Experts of a small language model: a variant of SOAP for the experts, 5175 steps.
Below are experts of layer 4 (counted from 0) of a mixture-of-experts language model. Rows are named router (the router's row for the expert), up (a neuron's input weights, with its number) and show model dimensions 0-255. Each number is 200 + 40 x the weight over its row's rms, rounded and kept within 0 to 999.
After each expert's rows: a language model's description of what the expert responds to; "comes after" lists some tokens at least twice as common just before its tokens as in all text. This comes from a sample of Wikipedia text that the model never trained on. Tokens count by the router's weight.

# expert 57
router,150,192,248,142,147,252,146,295,256,159,222,278,194,181,157,183,163,219,204,178,233,238,96,249,225,274,236,251,255,195,185,177,246,155,235,117,170,204,182,174,141,135,218,165,279,223,212,168,145,225,206,222,220,166,202,232,229,219,204,243,208,178,217,188,233,242,147,164,202,219,200,235,242,167,263,159,236,175,189,246,182,140,206,253,260,262,214,186,192,192,242,134,254,178,188,283,209,216,183,220,193,289,222,197,155,223,139,133,285,230,224,238,217,132,156,198,245,168,108,176,150,185,207,179,264,143,237,156,177,216,174,127,231,146,225,203,199,228,175,174,233,178,180,206,203,203,212,168,139,212,146,176,240,175,268,222,183,196,200,166,155,230,184,142,174,166,226,243,223,182,222,167,212,158,187,172,232,91,261,211,190,235,165,239,216,160,208,136,176,196,152,131,126,254,186,265,180,272,263,199,163,230,216,144,169,207,198,180,258,221,225,266,135,144,236,244,215,202,180,187,242,225,173,154,158,238,140,197,184,215,264,170,256,233,180,166,196,208,135,245,163,151,217,242,186,227,189,193,208,169,163,213,202,221,203,289
up1,190,209,189,167,189,103,235,187,168,209,217,246,233,239,136,219,175,209,218,238,189,203,176,204,188,147,207,180,186,204,212,224,140,211,268,224,227,219,183,227,257,146,221,243,215,171,220,144,208,233,251,228,228,199,191,280,312,204,282,156,142,251,188,252,124,191,181,221,233,241,293,213,222,296,227,196,125,203,253,147,184,195,174,269,171,215,185,278,183,239,193,279,260,287,166,195,152,140,133,158,155,247,274,170,234,146,176,135,231,145,211,237,298,132,158,186,204,203,196,217,253,216,280,227,200,134,221,259,162,212,190,195,250,235,174,271,218,244,193,169,217,185,231,230,209,194,214,226,141,147,218,210,237,132,209,245,172,190,131,167,151,218,258,202,228,211,176,201,247,192,166,232,144,215,193,261,212,221,149,145,214,259,198,155,227,279,235,203,256,149,185,210,192,206,129,175,221,179,201,214,184,161,186,245,195,170,270,232,160,236,231,173,179,227,228,151,201,187,216,161,179,208,232,213,161,180,221,210,179,183,212,196,244,231,247,207,207,270,108,165,189,191,184,208,316,210,202,118,217,200,232,203,270,193,231,161
up2,190,181,196,154,189,110,201,221,195,169,186,214,241,242,179,241,169,195,209,223,142,224,224,244,172,192,288,208,181,205,171,149,144,237,118,282,246,234,240,221,217,203,266,269,197,218,224,239,119,215,160,243,122,199,111,156,192,170,248,159,133,182,215,206,133,199,144,197,193,118,255,229,275,203,196,188,135,214,160,201,217,233,141,169,234,258,191,155,216,281,167,95,194,237,197,223,176,153,203,204,141,187,207,190,206,172,257,157,175,128,152,195,212,234,210,240,145,185,225,213,138,166,139,211,210,260,234,245,196,168,175,190,192,120,211,226,212,254,233,172,250,139,204,183,200,297,265,181,213,224,224,214,220,257,209,182,200,127,226,233,152,216,200,207,210,176,156,153,220,177,191,203,204,174,227,188,175,220,217,212,261,226,263,193,256,224,156,231,132,152,231,181,159,159,147,145,231,194,168,140,131,282,174,159,233,232,198,217,166,250,152,107,168,253,221,221,228,239,227,192,145,182,145,170,136,196,196,252,196,233,124,142,167,159,126,105,193,207,190,197,233,198,168,152,186,200,244,195,198,254,214,179,202,243,262,216
English given names
comes after: ",", " |", "-", " by", ":", " of"

# expert 16
router,199,227,235,169,244,238,180,200,183,261,172,242,174,214,220,194,219,198,223,230,252,206,230,165,237,231,238,198,238,170,145,223,133,221,145,206,124,233,192,240,224,160,235,216,202,222,211,211,174,175,235,247,161,185,149,268,120,263,259,145,121,189,134,155,135,196,228,200,225,167,189,234,185,240,200,235,150,168,138,248,229,183,174,250,190,205,153,197,177,181,228,243,258,277,162,175,259,224,182,243,255,202,173,115,182,192,159,181,230,216,251,245,160,211,273,184,176,169,251,156,165,141,141,250,287,128,156,216,225,179,243,214,216,166,231,198,161,191,134,228,190,149,164,192,215,152,189,175,181,198,224,279,227,175,284,215,212,169,213,126,181,191,209,232,237,176,238,238,233,236,211,109,139,147,221,179,120,232,192,172,217,183,165,212,272,181,192,238,199,235,162,255,251,143,150,196,248,254,186,150,259,188,126,283,205,253,238,234,147,168,177,200,172,136,161,125,165,193,173,182,256,199,236,281,173,207,224,166,205,226,247,227,151,184,119,278,157,202,203,240,238,157,234,233,150,255,153,168,174,200,220,190,176,246,117,187
up3,230,154,178,175,168,191,223,160,228,175,163,176,151,240,254,125,246,205,207,241,236,210,164,138,226,244,276,200,183,228,154,180,178,182,192,165,236,113,195,182,262,195,246,161,167,190,156,157,263,272,136,194,242,146,267,166,187,136,192,245,156,271,236,198,191,213,193,204,204,140,176,257,213,235,266,161,185,203,178,245,155,182,213,144,174,240,231,124,124,232,213,229,209,195,140,224,228,236,178,171,198,227,202,243,227,155,173,205,175,197,249,192,181,256,187,270,163,219,211,243,140,102,226,213,127,242,200,136,218,214,204,145,108,197,214,172,239,226,167,208,139,209,249,210,203,236,142,173,223,195,266,179,257,225,182,177,192,189,195,222,164,233,198,215,224,209,182,233,192,189,193,125,299,239,238,100,256,245,267,182,230,190,205,157,212,162,263,174,239,223,214,144,291,231,212,230,135,184,217,180,194,289,215,153,161,248,201,180,213,118,310,208,261,202,270,212,228,147,222,220,131,193,199,267,231,176,263,150,242,208,210,183,192,211,234,192,186,245,204,210,168,226,177,165,200,173,188,200,286,101,207,183,216,176,207,244
up4,190,204,156,218,279,227,219,208,172,193,164,210,203,205,218,254,191,229,276,225,205,138,217,161,157,167,259,290,188,224,147,200,224,137,244,219,176,192,240,132,214,248,225,177,166,247,162,202,201,174,275,105,178,244,125,195,232,179,252,170,212,234,173,233,311,193,198,142,194,223,206,175,197,145,224,249,238,170,162,264,192,185,229,170,162,208,239,153,262,167,251,153,224,73,164,187,223,195,248,192,218,224,151,205,249,240,212,187,209,239,254,283,286,248,121,219,202,150,146,162,194,240,159,189,253,201,295,199,197,165,202,218,226,141,171,193,150,183,210,263,176,112,246,140,183,243,80,184,178,233,205,258,172,257,211,155,189,166,196,204,177,227,264,203,217,162,201,187,239,166,232,178,233,273,243,174,254,240,166,220,189,249,211,176,233,252,233,220,138,163,117,223,141,201,220,285,150,210,114,214,227,192,273,146,217,158,196,217,185,197,188,245,187,188,167,222,230,206,194,179,222,110,209,242,211,174,208,228,230,175,173,240,177,206,194,177,238,197,167,203,203,180,128,137,180,176,214,192,256,214,229,187,244,151,186,230
Later year digits
comes after: "9", "1", "8", "–", "7", "/"

# expert 51
router,85,215,236,199,182,163,195,137,171,191,209,245,190,200,173,190,227,181,242,178,178,210,246,154,208,198,227,176,154,177,262,270,244,210,193,222,235,194,258,197,210,228,169,151,194,174,239,152,168,152,186,246,226,186,237,145,202,167,187,219,249,198,188,177,235,208,241,171,165,198,262,147,227,247,121,119,190,156,258,166,150,222,215,193,203,161,199,132,211,222,244,223,221,152,107,206,209,217,197,214,201,255,154,236,173,276,171,203,175,271,207,238,167,242,175,238,263,130,233,231,224,201,196,268,169,187,232,273,210,245,237,200,283,245,174,207,223,140,225,163,215,162,186,211,273,226,220,107,199,181,207,194,188,131,253,112,190,189,200,149,99,235,192,160,169,257,205,161,142,160,196,180,179,239,174,192,205,263,153,226,252,158,175,213,176,118,174,248,164,177,290,153,228,189,232,99,196,168,193,88,165,177,228,255,253,163,256,190,266,173,217,153,215,242,207,232,155,202,186,195,170,207,190,270,238,228,260,153,208,226,157,119,228,221,205,164,273,146,226,133,235,238,188,196,248,216,236,188,196,231,191,237,236,121,196,180
up3,242,206,207,192,142,177,282,130,254,193,210,219,113,265,240,257,265,240,159,220,146,206,189,212,153,108,160,244,167,197,264,163,191,136,195,204,156,265,160,209,230,185,163,192,185,208,164,161,186,128,167,247,199,173,133,232,195,198,171,238,256,190,179,205,215,134,175,237,215,159,177,249,207,174,138,205,166,216,305,202,232,167,223,192,189,198,242,202,209,180,209,238,230,216,282,213,190,272,221,223,221,194,190,167,247,180,207,200,194,168,209,219,177,297,225,179,231,258,204,228,304,210,231,178,83,238,226,176,177,150,163,235,126,160,235,207,181,157,248,211,127,162,210,234,189,249,210,213,211,202,152,174,226,224,186,175,234,193,157,191,223,172,231,206,196,206,184,180,218,95,182,193,233,177,156,235,207,252,186,180,202,178,98,213,181,155,132,248,214,183,318,293,174,201,241,270,163,195,195,215,188,318,298,187,195,209,207,208,173,186,208,132,207,196,198,159,212,220,180,245,231,200,252,159,177,191,213,205,193,151,243,263,171,207,237,177,162,218,207,177,188,189,243,137,151,199,254,235,146,293,258,202,185,251,267,189
up4,145,158,244,218,189,224,254,195,217,248,190,210,180,167,175,197,162,308,227,193,176,225,220,256,219,191,163,191,208,157,121,186,288,261,238,155,238,161,213,164,241,125,276,239,229,141,184,162,229,218,193,206,249,255,153,236,241,147,197,193,211,182,160,164,146,232,218,160,197,154,176,139,282,269,154,201,210,238,212,208,231,190,203,191,131,206,182,193,202,168,223,174,200,262,173,202,195,221,139,171,246,279,236,216,128,192,212,168,223,224,102,166,248,239,261,245,142,266,281,206,181,91,200,165,176,206,135,167,173,200,201,97,282,209,167,261,263,177,175,114,218,209,208,212,139,183,145,216,240,140,193,213,231,203,153,186,262,203,256,175,211,185,185,181,226,192,267,205,200,269,167,211,213,253,197,224,187,181,125,215,173,252,213,181,238,161,217,206,203,171,245,233,151,188,206,230,226,299,206,243,198,175,212,213,220,208,166,194,226,199,270,174,222,184,208,157,240,223,225,242,179,135,248,260,159,182,167,217,176,234,262,260,216,246,155,116,147,254,82,206,167,185,145,251,206,206,210,231,204,184,183,183,217,228,223,188
Common adjectives and -ing
comes after: " a", " the", " is", " and", " more", " are"

# expert 37
router,223,255,254,165,218,242,198,133,256,262,233,179,170,194,191,168,195,175,148,141,163,180,234,190,185,211,164,203,196,206,297,182,237,236,203,289,264,251,264,134,184,247,184,215,247,238,192,173,244,277,214,170,165,176,202,172,175,203,127,128,195,193,137,244,158,210,237,215,187,175,140,225,240,220,222,183,215,154,258,146,254,204,200,176,228,170,185,192,162,163,131,138,187,232,169,183,152,188,209,157,242,186,191,158,165,255,147,162,224,187,215,120,189,145,293,237,237,192,219,220,182,222,235,221,269,202,192,248,181,205,216,171,170,207,263,185,190,222,122,247,149,287,196,118,160,206,223,197,222,160,228,263,253,230,263,154,162,211,244,286,309,125,121,191,185,182,189,167,160,204,153,149,148,195,238,261,156,292,200,190,215,146,195,258,129,150,205,225,212,185,154,207,233,170,156,253,246,164,171,186,239,223,201,217,193,186,197,238,256,238,274,192,162,223,239,218,187,202,145,234,198,183,189,212,163,179,162,211,261,135,248,182,161,141,222,203,242,145,217,299,242,217,207,160,187,194,247,181,160,173,193,238,220,252,231,162
up0,187,205,201,189,180,272,161,264,184,220,140,204,168,156,149,232,165,259,224,270,201,206,230,212,130,259,247,151,153,190,183,213,208,186,227,159,233,152,282,228,155,151,186,251,131,178,183,205,181,226,241,195,166,221,232,196,183,263,235,193,217,229,242,220,233,173,188,171,199,193,187,223,157,191,185,337,220,234,134,197,229,182,211,198,136,214,163,253,224,171,203,134,224,203,258,198,170,186,203,162,220,175,231,173,211,272,112,162,182,259,196,219,189,151,146,168,202,287,169,236,163,165,238,148,177,189,260,193,269,206,249,256,165,196,184,155,232,218,184,150,227,289,234,197,181,220,191,246,150,145,215,171,211,176,186,156,191,164,156,177,182,238,123,224,156,129,164,216,203,189,216,221,180,181,171,233,165,159,186,204,184,205,162,182,283,183,190,159,288,193,187,159,222,247,142,174,217,196,186,175,221,200,277,172,307,233,240,223,197,199,272,169,114,113,225,225,182,149,209,234,170,167,175,197,265,206,258,290,230,196,185,299,203,143,214,209,191,215,180,256,234,140,107,170,229,258,200,184,212,213,90,142,221,176,157,201
up1,258,202,189,159,241,200,262,119,180,198,149,248,232,206,200,242,184,161,208,201,169,212,202,220,162,192,189,194,182,236,154,175,216,219,266,178,218,188,194,209,136,239,100,175,128,189,193,168,174,126,150,148,262,190,158,253,226,223,218,153,242,159,242,184,248,217,172,197,194,162,182,186,270,168,114,235,213,191,191,187,188,198,315,199,244,230,265,253,135,192,191,218,223,280,166,178,249,175,161,219,192,201,215,218,141,218,235,174,326,210,214,161,247,132,192,248,187,164,240,210,183,146,203,180,205,179,169,201,171,215,188,232,223,253,189,240,240,258,193,150,259,167,124,202,285,178,232,234,195,199,109,260,146,182,234,128,167,201,284,150,230,182,209,210,178,183,146,233,270,262,260,163,211,175,217,178,155,166,137,164,173,181,156,207,237,250,211,190,165,231,248,244,187,182,258,233,221,176,152,173,185,154,230,193,200,245,211,202,247,211,182,193,275,150,157,153,186,202,162,167,222,181,237,269,175,208,125,257,244,189,227,155,167,217,133,201,144,225,210,194,274,193,222,259,184,182,116,230,232,212,193,179,161,238,91,129
Year digits
comes after: "2", "0", "9", "1", "–", " U"

# expert 59
router,176,148,233,180,174,181,170,270,191,199,200,188,250,268,196,244,203,207,176,226,225,208,257,182,196,154,179,221,187,227,296,194,199,238,172,152,198,134,271,317,233,175,238,269,274,177,275,176,310,167,130,211,218,181,199,150,245,230,198,212,264,238,214,227,173,169,146,250,171,160,205,152,204,192,139,168,165,210,182,208,132,224,246,209,186,215,180,220,121,118,189,255,248,179,245,261,98,181,186,249,119,192,284,203,203,216,146,210,207,244,135,233,256,238,196,236,226,183,214,181,187,191,251,202,164,203,208,262,258,139,180,160,159,170,218,243,250,118,200,188,202,219,219,179,268,247,171,174,230,158,221,201,163,135,207,146,188,181,215,229,181,121,180,176,170,222,210,189,218,170,231,239,159,218,165,170,260,221,180,228,287,235,124,235,139,166,236,194,216,254,225,205,239,147,119,214,153,130,226,197,169,104,134,187,208,183,213,229,149,172,236,253,149,256,191,187,224,231,247,153,220,137,162,193,194,165,249,185,230,229,183,147,181,214,224,187,189,177,212,187,112,232,194,264,201,224,243,217,219,240,164,187,162,221,224,217
up1,221,135,166,186,163,134,198,160,243,285,221,228,248,161,189,256,207,193,181,178,212,205,247,214,219,239,145,189,160,205,182,292,261,219,192,139,185,245,247,192,219,212,174,214,246,152,207,180,196,150,172,165,259,216,206,236,201,108,204,228,194,230,179,167,238,300,190,177,118,202,166,150,186,189,224,185,183,168,170,230,200,206,202,243,259,227,179,212,196,197,162,137,193,178,278,209,177,256,169,244,179,266,136,175,193,195,124,218,176,120,136,149,235,187,142,225,201,204,230,188,257,164,227,203,282,230,185,221,221,184,181,187,269,169,221,218,182,236,197,280,268,140,204,259,245,189,241,184,196,232,163,107,204,172,220,188,142,223,248,196,172,222,183,205,195,255,160,188,226,261,261,239,231,153,160,238,185,222,241,212,215,167,210,154,188,196,170,211,271,275,204,246,228,169,156,235,173,207,199,329,216,258,196,201,82,125,216,230,187,158,248,150,175,235,189,180,214,188,172,135,217,251,216,197,144,143,202,132,240,204,249,267,216,217,182,208,292,200,164,161,225,215,255,154,171,161,243,274,192,246,210,239,200,249,174,289
up2,179,257,205,219,223,157,258,220,269,200,199,211,219,201,227,221,266,135,189,177,250,227,164,209,247,189,234,192,188,207,198,206,184,216,242,268,195,133,195,248,99,233,208,224,163,197,176,201,221,170,218,195,171,236,220,155,235,240,233,244,143,233,215,144,217,171,159,185,218,234,195,243,211,203,108,144,261,283,248,357,249,129,253,108,147,160,157,253,232,191,240,204,208,249,151,264,243,166,200,215,124,159,237,151,236,171,163,141,217,175,147,136,221,222,207,174,241,227,183,246,198,292,170,227,246,157,237,224,234,222,181,133,180,144,277,225,195,233,87,227,224,266,214,174,135,206,179,225,202,191,196,212,206,169,188,183,229,188,193,209,226,182,166,163,232,158,204,216,144,185,148,253,156,243,181,182,204,153,140,188,201,197,216,210,176,157,212,141,187,239,170,177,157,198,134,184,195,217,248,202,245,207,182,205,159,192,156,132,141,157,159,123,221,138,264,212,183,188,241,188,188,240,232,220,205,183,211,205,163,231,176,161,264,135,131,205,233,245,197,236,162,118,165,133,121,177,210,225,174,166,244,172,205,153,237,156
Function words and adverbs
comes after: ",", " was", " is", ".", " as", " and"

# expert 35
router,139,252,240,201,191,229,146,255,205,231,212,179,210,119,162,196,235,181,227,213,118,171,211,194,174,161,197,148,222,215,182,140,242,169,259,227,182,200,157,196,198,160,288,114,148,202,201,200,247,164,182,226,249,149,199,161,266,263,231,172,199,248,199,218,228,230,180,159,170,153,191,196,186,155,193,209,149,174,190,151,262,131,177,84,214,228,125,187,216,213,248,197,171,198,242,222,190,196,209,250,205,131,292,199,191,219,192,182,186,161,245,178,204,270,181,224,218,232,211,196,222,177,187,205,123,185,191,113,180,191,189,267,198,268,191,195,234,198,233,226,172,195,224,180,190,290,152,175,244,208,259,200,246,169,181,258,127,210,169,206,142,246,178,165,250,207,167,119,293,215,270,246,225,200,192,194,236,249,209,174,204,177,244,242,168,187,194,160,179,164,249,213,202,148,224,152,256,129,291,237,220,107,183,294,211,246,159,192,268,245,266,152,220,195,161,246,179,183,230,145,194,255,250,173,278,194,233,215,206,249,143,235,180,283,162,224,195,221,193,80,207,170,224,276,205,177,243,179,201,246,194,215,190,199,187,200
up1,207,177,228,184,204,203,146,192,148,209,203,153,212,144,185,183,175,170,143,137,209,249,264,194,204,187,181,257,213,229,196,282,242,212,158,180,210,211,200,148,222,181,223,169,212,306,182,197,153,214,192,238,179,107,261,182,178,235,110,162,201,221,185,201,206,154,251,227,158,162,296,254,244,196,165,190,200,131,178,155,241,188,250,231,194,221,241,249,196,167,219,222,205,245,192,205,232,200,197,239,244,234,231,284,167,199,195,92,270,210,213,264,207,177,226,204,202,271,244,166,176,187,175,253,189,251,184,173,204,231,229,209,201,232,220,189,217,231,199,222,175,181,212,230,271,195,210,244,183,179,269,218,194,143,222,172,226,162,190,201,203,188,169,114,193,151,275,138,166,154,156,202,211,143,245,286,182,190,238,229,170,151,185,145,164,176,268,157,178,292,173,229,229,189,184,139,158,184,221,237,220,124,162,156,144,165,245,230,99,231,287,173,183,160,161,276,230,197,141,180,178,226,214,182,214,132,205,125,178,215,189,231,318,240,196,149,249,316,164,264,146,219,228,186,213,205,190,253,234,206,234,241,224,208,170,154
up2,196,215,255,251,238,246,227,209,240,180,225,266,159,220,178,189,137,122,229,136,177,232,165,219,120,143,196,221,187,203,170,173,217,217,147,212,189,233,260,240,265,222,238,162,230,193,205,238,270,161,221,216,221,201,188,184,202,90,199,233,170,239,188,140,201,186,180,194,252,233,204,257,180,197,149,200,226,208,177,168,157,189,239,257,267,187,242,135,187,141,220,183,205,200,278,181,193,243,237,223,217,287,219,208,217,236,192,252,304,174,214,247,247,187,166,196,213,169,167,196,194,205,243,252,176,245,191,149,214,288,271,239,235,208,231,210,135,244,234,194,137,159,154,229,246,183,229,190,158,200,146,168,236,147,168,236,237,196,178,149,208,161,222,73,136,232,273,191,194,161,132,131,181,198,254,219,125,202,157,249,189,250,228,190,180,286,188,248,239,168,164,241,213,176,180,180,157,136,123,219,204,259,217,229,246,129,154,254,169,178,257,223,219,145,143,162,133,168,194,261,189,223,134,226,266,132,186,184,198,196,176,215,203,203,216,152,174,161,203,236,145,226,182,181,277,217,155,242,151,243,183,187,223,174,241,147
Latinate word-initial prefixes
comes after: " and", " to", " the", " a", " was", " an"

# expert 52
router,200,144,173,207,171,212,196,170,182,220,243,201,198,158,210,191,164,164,160,239,242,201,288,285,265,254,128,212,124,188,203,247,113,181,132,225,249,141,208,267,222,144,171,195,246,279,189,203,209,248,189,219,174,217,159,202,227,101,226,276,249,144,178,148,251,227,217,154,235,149,138,193,227,181,211,273,177,222,191,186,174,140,215,183,291,247,155,229,168,188,158,234,202,219,161,182,198,218,139,199,248,171,271,157,147,211,183,180,302,219,136,184,152,218,220,278,206,217,170,179,222,259,185,179,228,186,189,220,189,172,199,233,169,162,179,168,249,178,224,215,216,229,151,210,220,166,156,190,213,163,216,283,187,214,196,189,174,213,210,253,184,158,255,172,277,192,169,224,166,212,243,177,265,184,201,297,196,176,164,204,141,200,203,240,157,228,149,192,182,220,258,219,140,236,233,227,288,185,231,225,216,245,169,147,175,131,219,202,219,134,231,154,161,134,170,176,162,156,178,307,167,181,148,181,223,187,185,219,156,169,258,198,202,157,171,244,171,228,213,177,245,266,222,230,201,206,234,182,137,168,178,78,140,256,233,207
up3,210,172,249,136,249,175,123,203,214,198,209,219,208,230,176,240,209,135,203,98,297,254,128,128,179,252,205,128,216,203,163,209,193,243,224,228,224,199,210,164,200,186,230,208,169,197,119,151,218,274,126,215,202,148,191,189,263,154,141,175,199,228,254,266,213,187,165,247,199,185,228,163,176,193,173,260,151,171,201,280,208,228,235,174,216,206,162,197,178,264,180,227,215,298,141,247,222,182,220,209,222,190,197,214,190,150,186,212,130,207,172,225,209,243,250,127,195,215,226,241,185,161,246,188,266,206,251,226,198,194,221,163,229,260,236,187,268,231,242,230,207,197,195,185,199,313,255,149,214,170,218,152,260,166,219,158,188,80,232,215,235,196,189,244,192,256,238,207,196,193,177,235,197,180,248,177,239,256,257,258,133,210,256,244,288,116,195,215,97,206,247,150,230,186,204,239,219,164,173,204,144,141,296,228,191,251,219,173,231,211,148,245,217,147,263,204,169,196,198,141,198,166,235,215,257,192,183,165,156,192,179,257,248,240,187,221,182,172,215,175,183,195,202,215,192,324,181,204,226,200,176,173,223,249,230,167
up4,299,185,215,174,217,183,231,179,194,204,163,205,194,137,155,204,145,243,271,243,136,262,260,221,272,174,216,131,160,197,221,134,196,251,240,146,191,219,225,148,237,230,270,214,168,202,137,179,289,243,156,234,217,174,175,228,169,225,222,88,217,219,162,187,156,234,277,256,184,168,228,210,215,203,191,193,186,205,285,156,189,224,180,191,178,129,254,176,218,207,213,194,209,253,141,230,190,211,222,131,190,228,191,218,205,295,204,210,165,223,224,157,148,176,228,198,174,155,213,189,189,244,200,213,154,257,269,223,162,197,164,133,228,108,250,229,120,119,152,189,212,191,236,160,195,232,169,234,278,236,233,229,111,208,251,206,233,159,151,204,173,245,266,231,212,190,200,197,228,203,162,229,206,189,216,150,150,240,177,222,248,147,199,197,209,126,249,241,198,238,225,191,226,212,147,162,240,175,227,151,151,181,179,203,250,154,122,201,255,222,174,211,187,228,305,226,201,201,161,205,158,209,198,257,214,157,212,184,161,278,236,198,162,197,267,220,156,168,174,226,259,106,263,188,193,202,166,150,104,224,255,199,175,242,156,214
Leading digits
comes after: " ", " (", "–", " $", "_{", " #"

# expert 6
router,241,138,250,256,235,254,187,316,209,185,183,198,199,197,214,218,160,188,173,163,231,261,243,175,213,108,211,210,213,275,197,200,212,303,198,213,260,200,238,209,224,236,220,206,134,184,207,195,250,286,271,237,246,164,159,188,227,194,199,219,255,192,222,232,182,150,146,238,205,211,150,167,147,219,184,120,165,282,266,186,190,193,241,194,219,143,176,195,152,159,139,180,212,243,208,197,215,185,187,227,193,194,271,156,261,210,163,146,221,179,211,233,264,189,137,226,168,125,282,205,231,128,157,161,152,276,198,138,102,167,154,198,202,181,271,245,257,185,186,189,258,190,205,139,141,186,202,220,222,166,186,246,248,243,168,203,243,202,122,133,201,213,187,211,207,186,243,207,299,180,230,268,187,159,163,209,201,161,239,180,237,190,195,226,123,235,214,86,218,188,211,201,167,199,182,159,227,164,201,194,244,220,201,145,197,170,146,246,132,212,181,237,214,144,206,164,277,229,188,161,226,142,225,128,217,173,242,156,226,205,198,188,178,175,219,224,158,236,195,170,250,260,131,156,178,239,159,265,193,248,214,253,231,236,226,198
up3,221,233,168,174,255,185,112,179,278,229,186,221,222,154,231,233,241,201,248,227,184,160,234,176,155,244,94,223,219,306,184,188,273,199,153,189,156,245,208,219,249,183,166,240,205,235,201,204,210,271,159,152,209,222,205,308,209,169,175,230,163,229,122,177,199,259,165,190,194,239,227,228,259,219,193,224,195,240,223,218,224,265,220,149,184,224,300,249,164,176,227,242,264,190,110,211,249,171,223,187,241,183,235,144,219,162,226,222,276,196,214,104,232,181,160,237,233,254,226,175,143,217,205,148,239,284,201,201,211,240,171,142,198,139,180,161,247,224,214,172,260,204,192,180,216,151,166,105,179,205,200,148,223,160,241,206,193,211,262,156,192,206,247,224,226,136,195,203,218,220,216,185,210,204,130,236,114,178,120,194,201,161,205,255,237,186,159,208,206,252,178,176,154,250,165,165,233,229,170,150,186,145,203,175,151,87,174,187,231,104,214,160,225,162,204,232,247,251,232,215,237,219,182,141,121,176,182,218,153,211,177,208,188,199,245,182,177,175,204,229,249,142,172,193,277,217,196,211,172,145,151,262,240,253,205,244
up4,203,212,170,241,205,200,209,207,282,184,242,197,160,213,223,255,246,228,159,321,226,131,199,222,108,246,242,228,241,108,250,185,117,182,212,181,227,188,230,219,158,170,187,221,208,199,172,235,251,132,190,170,191,234,245,265,174,235,170,176,192,189,175,175,169,287,186,216,219,242,206,255,166,291,199,188,210,206,200,142,241,305,242,256,241,216,159,140,195,163,180,222,290,154,149,230,208,221,258,233,236,187,178,207,179,176,195,233,168,231,200,174,186,196,123,231,188,183,148,201,189,273,158,215,207,204,261,175,189,206,221,224,229,297,146,122,196,239,214,243,210,199,181,241,158,246,180,204,288,193,199,178,252,219,246,174,237,146,260,188,193,189,111,187,216,90,191,225,229,214,244,228,221,200,166,202,244,167,272,208,181,200,236,177,240,211,180,189,195,167,306,177,178,261,208,255,210,170,207,240,78,224,239,177,217,178,149,174,154,146,276,174,203,161,206,211,159,209,155,198,197,202,158,270,130,192,153,238,232,177,133,240,216,152,177,191,199,190,195,182,227,238,146,185,184,233,280,200,133,199,204,160,237,243,238,197
Subject pronouns, name fragments
comes after: ".", ",", " that", " where", " which", " when"

# expert 22
router,169,214,209,194,183,169,151,193,240,201,129,170,249,157,231,194,209,162,164,158,237,227,202,260,256,170,126,167,155,249,126,156,228,163,155,241,236,195,182,152,142,130,247,209,145,219,238,223,247,126,162,205,202,209,293,170,236,168,218,170,281,211,177,226,168,220,139,200,181,219,235,252,185,236,256,204,191,191,143,215,212,160,206,233,187,251,282,170,282,267,183,174,172,271,191,219,212,147,187,147,201,285,197,214,223,199,156,246,203,207,252,234,138,248,157,185,234,166,200,194,135,252,186,214,259,124,159,180,235,198,131,219,186,174,258,206,140,230,195,179,229,217,144,133,223,255,265,165,177,227,181,207,277,221,165,276,249,153,240,140,138,261,171,164,169,149,178,174,213,253,239,227,203,168,160,210,172,217,242,136,207,242,267,187,178,172,189,148,156,163,237,267,217,225,165,124,236,184,257,146,207,201,235,208,142,191,210,128,269,202,217,253,226,201,131,165,159,187,185,130,160,279,208,192,268,223,218,157,236,200,204,239,170,235,144,148,193,203,246,265,246,188,179,202,178,147,237,130,201,201,169,182,212,192,191,154
up8,134,180,167,188,238,201,197,188,268,195,234,207,121,146,222,219,141,201,242,234,219,227,246,222,157,182,239,186,182,239,307,180,178,227,205,204,168,209,131,263,264,176,182,156,181,197,195,186,141,181,173,182,171,271,257,175,182,318,262,243,199,234,173,226,150,172,184,187,177,171,156,254,163,211,188,185,259,153,243,248,279,225,136,174,177,209,245,209,242,214,240,235,240,191,162,211,186,205,150,164,136,257,228,261,162,220,230,202,220,278,112,201,136,191,209,200,231,220,243,177,218,169,187,164,226,188,240,268,171,205,226,178,250,177,231,223,170,151,211,211,187,195,216,219,196,222,277,201,152,230,186,212,246,224,216,179,229,187,219,216,293,167,213,199,235,225,203,72,236,203,225,170,229,199,178,149,201,160,241,128,212,236,225,173,227,169,259,158,151,249,266,155,236,225,198,255,224,195,111,209,207,71,174,166,183,204,185,123,178,220,169,202,257,259,193,204,214,241,249,196,193,261,135,233,241,102,231,155,174,177,177,223,145,184,106,258,235,227,208,174,202,180,186,196,159,231,221,171,190,276,204,198,270,125,241,211
up9,198,218,199,164,164,204,164,175,196,167,213,221,274,188,179,235,278,186,148,220,124,194,204,178,164,251,224,164,157,243,281,234,241,285,126,187,154,152,163,235,104,220,188,256,197,230,82,341,157,176,206,200,209,164,226,217,263,265,213,237,144,195,220,146,227,151,209,218,195,165,235,185,176,201,213,185,134,230,173,248,205,210,224,197,160,206,264,288,191,255,159,216,251,128,165,180,248,172,157,246,218,207,247,245,236,233,269,195,210,199,156,238,159,236,167,217,170,181,280,214,165,267,178,186,170,260,171,267,179,151,242,231,236,166,136,169,175,287,245,210,195,138,168,215,173,219,194,209,176,244,187,231,210,246,202,168,235,177,184,152,185,161,193,209,173,211,135,142,197,167,216,205,195,227,277,202,185,209,204,190,326,208,177,259,282,174,200,215,189,218,144,239,123,192,180,173,158,193,181,177,203,200,204,221,215,209,173,221,179,244,135,171,176,127,208,167,183,103,231,190,187,221,151,184,188,198,276,244,201,219,181,259,233,116,217,182,105,212,238,187,195,208,226,174,141,223,220,203,226,189,219,175,142,213,176,165
Capitalized word starts
comes after: " ", " the", "1", " of", " The", " in"